Weights of a small mixture-of-experts language model, trained from scratch on English Wikipedia: 40.3M parameters.
Below are experts of layer 2 (counted from 0) of a mixture-of-experts language model. Rows are named router (the router's row for the expert), up (a neuron's input weights, with its number), down (a neuron's output weights, with its number) and show model dimensions 0-191. Each number is 500 + 50 x the weight over its row's rms, rounded and kept within 0 to 999. Numbers have three digits each.
Before each expert's rows: a language model's description of what the expert responds to; "gets" lists some tokens that make up at least twice as much of what it gets as of all text. This comes from a sample of Wikipedia text that the model never trained on. Tokens count by the router's weight.

# expert 32
Space before numbers
gets: " ", " for", " October", " May", " March", " September"
router:485456436517464491506511445583528507533494508498397477504558441398549444488484422427555433476577480484507479460467527534531488411484429409451534484479365490580467428562480575415559563516537526502550421517548554516454485506467477516490525523497475501506526524474446560555545519519516445519518468504436555504547513559472437531458399589447555517541441508549693539466501547553583513418469523524529562467363504572477454467465449497481440470521553516578484449560441417496539489498481546580532517519498522592449504502516604393543499473541578578553509463477388467484538520559477521482
up0:499529500531460574435472557607463477520513598501436491541503443471503466495499465522512413442555476489422540501541462614527504417567532430535451517367415520533506521491405531420568515524595485501515521500510559529457538484374508439486487605441500515510527537522495524469436584477487510472478398587481556490480443513493498474464466527413405464515526499534603501467541533543470580411499476488472566490510454540472515530411545504468503506570529512583457522558622499454489434511540441417535594495458499523482561580615470527516420531519576555468498428491451529454611442547432469544
down0:569478453502562511511558460383460548544543452537527434464559480590456490493510471498500490484472421487563519530489455486578554505432539562572474414549510522509516504603586495610431552503429528487478492482500460481458521471538445545568449526551488434495544459463471565451428445567509550440506539470546541548530528503640490483573520489569584484591544493471435563469452494513567579491478443413478572467464522453500473538562469514470518553487516491413478465511455577459503520559422628495433418490519481436415571420468450600527424509437384445521497424534511437559407485458472494526
up1:516530517459577574545468472526563496478337350505424549606424534530454543543537512417574463595593457577469549512443518431427522424547475506541432479548429486564527459546495489547493503523406513416459471561497496495467507443480452525523537459528533485504556632484412522508478541494478525593472462489525487486453517452589492531614524474505398512465474553496603479510589507434559518545519468503378511428501476505505531471458524437466533490491550521471479547500472531529514641503487582480489491483470548379534453505458516490536494549458507504540507527374525501459495525512422519550
down1:423507578525513557432478527488460518591482515480512497490414524497456567444500496518561461498402536485502446529579610532399509501521445447593455529542474469435517527522450529603485492425436465525482525519521568538497515539441521546526522445546511577454581542494541415535530542445572450522507580494427481453525519573490361502687509502495504563545593461559463511460446498531537500453431574531559599440477518443464473390520448554513543413528525561528440406469457431492487519493525474469405448452593425518478410513471533447520484533526497491488476555508481529470492562500456399531
up2:454565574380571475411534496436429493576553479543494521542463528600501545467449497449547509550537471513572510488515544536429570519504555596545491466530561523500501451449494499472510453499540536487533470535442470409564498544499513519546519359517472559365497568480572515442492512508526544533516461504520472433482477492536586406602476390519496468435452485450413503477442539508458415592437557558517417501506441620562493581365458542456519516535548481363518469463556541468523496500442486443534530500559469450523559551550452542448500536506476540461403490535477535524488524478590535524
down2:412530450495431488636586605577539457534557459464446491434508451576519436451486440475509516447473505537458501450535532414556492526459480474485497460464433486553597524427515452509550579522483442460440581528587482486412515502474463388510479596545541481527525498543567597564455504481462483532507421444484523479568515501423538484419548553553539569484516452506566513496539449414589453510522364474525554526541522475534531491539460480499449603455524516462472536517469437495410480512561391463544550522519441537437494563479473610562549542503452521524521441403511544381506511524467556488
up3:492465543457425624530563484507442559358475442517527442542491577523517451537509458526516516507431451524513468502502460448458527543557433519450483406479592548534465555482428518445468520470457540552479503557491567374462450472505551536466542542510544552550544517479414537528464424554479486550457412461532502446540537559529509583542560400379499513475560472414377416469485604575556529543581489475496437451507543496485465487572470528537456484520464490443444519387512506486557558515491519390473445441453391529519578505499486461503518494472506482509475476523598556463424555535565441430
down3:621491543462605624509461484480546557531525506576534520392530532508539529489532422493511482412554475527536444469545528526474437483430509578525574570518453460528463502474479465533570523478506492555558491524523514521556514498489504501547482487586384506402468521492400461442518420499555475518475554574565548462508495487481401493472466525545467524427422500536489528530553549543497531485459495467520501520537454462472538460501456571508559421417498499389405550546440481463553458438527498470414531481443535548498545491443439577459483404504511486559513530415401493485619372489636593432
up4:373517515492442554398499471535529493364517574525528625494460646410422501520464482549530459424500468529476456528419438470556525550486516551492588475477486512479482514518511524469511464486574487470478503515607574436581495505551434520458495459468520563536507488528525557396412611462534524496487524559514499525493448496582520532375541421441549489508438470523449447548404525539371519536558464413518473558426449549571568476478497496511446467496482448518436506553518501473475456467485467467531510586506537450510474466550480537495399527490527419490548463494551613511562418476552544547
down4:523537493507461466513547557572505496428442444496429467616510469496479528581514595439422449511482472516511532514484434512510515456551533406537480518562480613478559482503445538535502533567461465473456527543572418469479546543405561487526485471452543567448564475508411453401440396480559548550526502560458461556451483521444473484554444525496517582491523486414538494573431491465623509437494469534545480566558419401510510583570473544503582546433470529463570448547462558590556585528450473522400421455410548561419496472503556493472545491497457472509527420532451554445527544494405483517

# expert 8
Mid-word suffix pieces
gets: "in", "ing", "ian", "el", "ine", "et"
router:482565439471502441504473511425425422464510536513366410468552491475447528484545500490533489629575487532429441526415509475508482534624505582500441504598528425509500605502545563478458426531461562518555552456487437593613504510546493590529526460586465583501498379476434572424550522508526502459480517467565437452456473552422446482452483510540544454519518491512559491469476550533460554369499635516493563533485500461485406516459565505561549527490564463475518507456442530459458477494462518499565521543445511545515491503514623496423512518516466503511431527538451488455599526487532440480
up0:466445436425497498408454563542505526533666538487561452488423596592463534444472469454499508558528452522508511440402472495472575519568468471565446491535528477460528513434508523547529499417572363525467486475459425502446515474498545478504513464421474569599548489456501535625466566457531354514504487514537528515453480476515479452668492491512551478490549476534521473561487482577419443462491530583489457491438470467515492446397469613518450514540517497422456518469529464499528556563590535554454498434562505547445498478450503489489513485533521455498514497565422459531565524482509389556
down0:477582529467558547477484454544546506516481487502453563663505527465509470459456534474487438431491570544456509559597508575538537511543509486522385461570555417524469484516425590450474423552421555391552597447419453480455489524555422455457544542533526565474465453480538531636511535564559537518558526560395494549522486499506542561437472496548486484447529446537493518435498460553614483436425519475558435518438474471509493455546513511482456498511479461520547492472495501531525470514505496508499457575344619448349486456501493467474558454490573497462438473538498500479538537432464545467
up1:545435415430559460476505454447532555571567561530499418489554549560487504460556481535437476495429474466438433529474481600515451385541507492462555390592451541463471559449469499509524514550544435452530480577471515497571486475582449528448563485407507572435540607500501423534427519471587497469448483541528528516451502410515473366512523493532542439581529448540499478534551488458455510492472617447570473488470551437454457494504545486552426499533470541510480481461459436473579511437485593498523445497530344547474535464624605563529463512491472442502520469506558411484513494520549503493
down1:461428562583550446498451607561530501510538553435486541480451419476458437488429399537415534381499493572461494419564424476522607505493450453513441476547517428523511534511480512475558494512532577562489430515447478530486401504382537524455405557584590568571569495521478469446511542550516511482485529547412461478478465572488536507553543482518502587513494491407451507530446500435511578536469444509469532498584504525578431515426501563546454489478556447514526622587503551480461505442467482451601557530562429497507500509484466599573500504506535533538497549416430492427459482439462521459
up2:455473411495495516554488465485613567470551526497572513520531563436495507485499419483466576418476411450560494527466474473506511479509413538516536495554542499469505506445502456553483471521502510491522529597461540474455515441537518555537553430476480551450466469439397595437496499506425512339421535560515437454519531489444512577533447493441565477388453622434611459437461547533532457485585484557550456541543463531507498513498502473509480425427510521525493549491518471524497477498553547528607462475464514557564401418540463524522435547472463454514457489676474535525626454454444448525
down2:520554567583474442431480575556445429497413528457551496483462491538464578552406571540497480542532642521515518571537530559497486475494504484435461548520497469566471488509406455473535542424465478453434489550503526526499459589511531487457473591532447555513513462574458504522468464512566471602516525445574384524482485548440511464430547540541396524510444480423470456564511492530533577514523548480593580450550553546481524412495529445561500525483562503499459504517506544434446588539531454426437532402507509420533481544444534569418440507583476416499423519456434488390501480593472408483
up3:507550597554510512488513523492563401585508540517464520533454503392431541437476480517497478548487461466488473472443625436472537463525569437494416535560543497530421513454375485530532543425480517510510524507494492537546533526572484459537551521507557553501430481455429512462495553512507501400593493605538415501508505413509439574431531430463460449514468470393533516485577579523540506468420534470505529428523495548512491469527490448441526455511445475506537436446499599447569418530557421567468430576574643513496419511559492565489444520446514523563542512485469596510508526404500523609
down3:487483520345544559380547456568564564401531370600487572557447475508524495459611471505460399539541416459418474458571551558540501514472460521548498501573496392503543501526434549546435490477448490475573461540576468480462520579495501545581471538453411491589528458474499468580595441493575483544494582578422464537477458513544496556550501498493459567518474504557494464431517534428491470581476506482508521460547478505516550478488552513480449543465500536458507528410521528482496509537528505543530575508514392517503537481501484511526468530493462584533397505469470522418389501381474487445
up4:430585521368514568455490544563518474544535504484462451508465442580440459492537416502493505483612534497571567507488454520526492494558537561482468588487495474577501520550388506555654503505460473366503456506520537447519538521432440503440537560480496459429519525461622483488454573553453580507535513457516485538504558457405508538459463484483520443567535539522519524509492425573474559552539502517496530549502461476414534454473494410467479442527417528548455582459451486490474381519565450563431542574545474489549484578522480590460533539614518486474491510455475522421456544424582443569
down4:495447455545419494552495496385541559525469474498525537447482433470524561573463481445510443547527422484542406591524573435615372608495531572507505393502568466508486553448545568441448441468439536467479483491504532517470480549530457515445479508484449467542456533470499491469519523498510541537482506546596472508559459546552558451583447446524565467515449455535531533560530544498504482474379420493615536531480456436504441454461433552614549513542504434408538525458415544566534542411490585471498527557487499554472605446559495530496491430550433508450522489558553471584414449479475525457

# expert 19
Second syllable after capital
gets: "al", "an", "at", "o", "am", "ar"
router:477471455427543429541592578585507508559513540470422480525562529469502486521497444496542454538549486533481487452456553573507510443535452484497479483589532489457528522560500602549450443650513511466529548443582491534439478503437527518388436417582528480403383518471518610459576442510457557494500503442513466428394545441519445541500459522505484438571396483518515473441499559590430481502501582587540467485539599424536480507505444474500553434495455566551462503546517507396567499417561488610463506495534539555464479545551536455526498530525504524462539494507425538455548489493455424572
up0:512485359487494423577609459509508516537503545479488465521575552467420382526513477520446399582561492484488390577526523513509467431540484526455504522585520537463441496522474416578489431469511567568546437546482525520489482430507510504439490432504417481510512483513535415542538512487451572547481443469625539517467514503514468529447615516476477554464473435474443458561434488468524461583515451542462470568434483448508407525495529446446465495504396484520513478557538465462417462586542549500493465529506555470562519470593524454442451474445569641477516497498435434599476536448527488387
down0:517463557446490520507456559510525481531450460519484446451535572433524490514559498469464533430491489550562625411592449461494538504454459446564422555405517427565522500454495591471472476542521455452441431504494417506670454546495544449572463459469490458513554469535456549493433524551573445454538488472469537491447453491442537489590483524564562458587536534514440535457522472435434466378503451503625499469462550551416560454523473599532516500599593508461526587450493489568507524523436533555526552453563461487408492467491512488509519505386528423541477475471500526491562549471478600460
up1:440495489483554471584515526518513511590483497492506481477453528439575499480502433627521464421495536369508481501582496379500465510554422482519525572464392557448513588377394468643486507466520556498540470508548484531507497556396586542467498601590594489498550542481490497530508575480576593541557395494446510485509446421523486509567459553489566475496519396513396512481491543521490521527454506525555471490420512577528409473499513494465514496488556452517517540507502594523517487546484496550508437485448486524464485490587412437519490529487423368478442488531487507530513430523473566516
down1:543549554535451478405471446456410436555474485520466566649516448523531494528578495537470464495495484496483466532510541507514498503495558575486587540563486505484518512579527426550446495529518523542562513471497479590505454532466534577491534574486504497646506453484528451536518541481427450513537473429459555547477406531569488477553465539466484406546567377457512441527558472410392435426546477472508462473618499492513478455488452464477507461474441468454486589513436468568414428445475523486479512503576571509623468444479449583429520421572465517475543546517578510553453516392584470455
up2:433466461447498501564537608475489362519505475566506578506509563541551529487538484493519538458515526483412481459536531446525460502563490537488501447527441558496420517461482508609481505492490462468456519539566373504536493404467449566555474479496466597452550451471460490542578509553544553486540450487508574639417544431497496570547407594474450505614448565438437478507472548606437450540578559558500553489466469513418490446532490527484475485460425452392506454498498584460392521477548522486465440478482419501543491484505541457533504578524486590481498479467422442508524564565517585439
down2:488575486531569530431457500575498556518496482483521391508528434498525489519466472491411526498614561563486485559544416581540477567503549515443520517488422544494441445534463440500547567524656491569519521458418492546378475485569495361530460560432472398460496544538594530518468582493464530473544475488466432493502452619400493466444505520457520525527519462599506473491550496455525503429408512507570437569419590448520553515489532515503481563571425527436493510546513521501457483382471489530608533521572574455524477457561454490501492437460474494512481423471505490513540530414516480458
up3:549460368402465467606520531535509496435534531503544611548475459528552509452468472473498581500490533475484564558502480530516487469539465495504530507567454448509420400526440436417515500467517476562429598434443507487444514525535441466532525511544528513502449566427543304424481525502480473594555407519481539460505522562443473456587507441431537386497530414581485473417455558471515516526566542513527479435463525535475593497486426450625500500438515367551540553534495513540583516478513490461535553572453508595468514461437528522435527542491523470501478469505492451502523565512524499544
down3:545548547500552439493433464518575415500448521448528533428560484560435577529547499490498481466522409544480552528558504494568433489480601484546458584514519514411388578411590495536499470438449533535534440468499496535537511514472419481522525452517528470583583521456486500435603408438537537507545509561527433500539505488520467530512411527493560502570396445527485480403442443481546472496517572608567511474465483494537491493475460618541457447531449524451518502483516524355463480405527434481542567585499496467508545434430548455490575493600498546552436477453577479466515384497512474538
up4:479443501385537520542550507475465481519528420557423506432542600466559619540475477442514549538513475379443419436481456431472532498469496490598493565508478486594554520465520512547522576512430631540444554514559453424556394444578466526488543458464568524593553496497435507487519553548583485533511541488471458473537569455464459530477484516544500469518439492579462496455440573517477492453471546497534541411443557480522423550518435492557602542569463476564455525452416479496553446553471486518539540414520485513479483499501511465517523476424599494510605538584467498495489446501430358484
down4:523543495582385464510546427573432431476482538550448451482509334465458500492552483516467396467487459527571588369492540525552551515602501538504518533514543501434579565526445449503505581504525527462527498378500466491536457426426529459529515569513496499483561509515508471455455539516530526516492482504476413506481453552487613399514441609512549499554540536510567566540535387426530509513557500398484467424498501376491496422506553560627522471494472489479483478532508466462486493465574513469453562557526512540466483511527536505497519539580516532404466431542511584444454446516553508420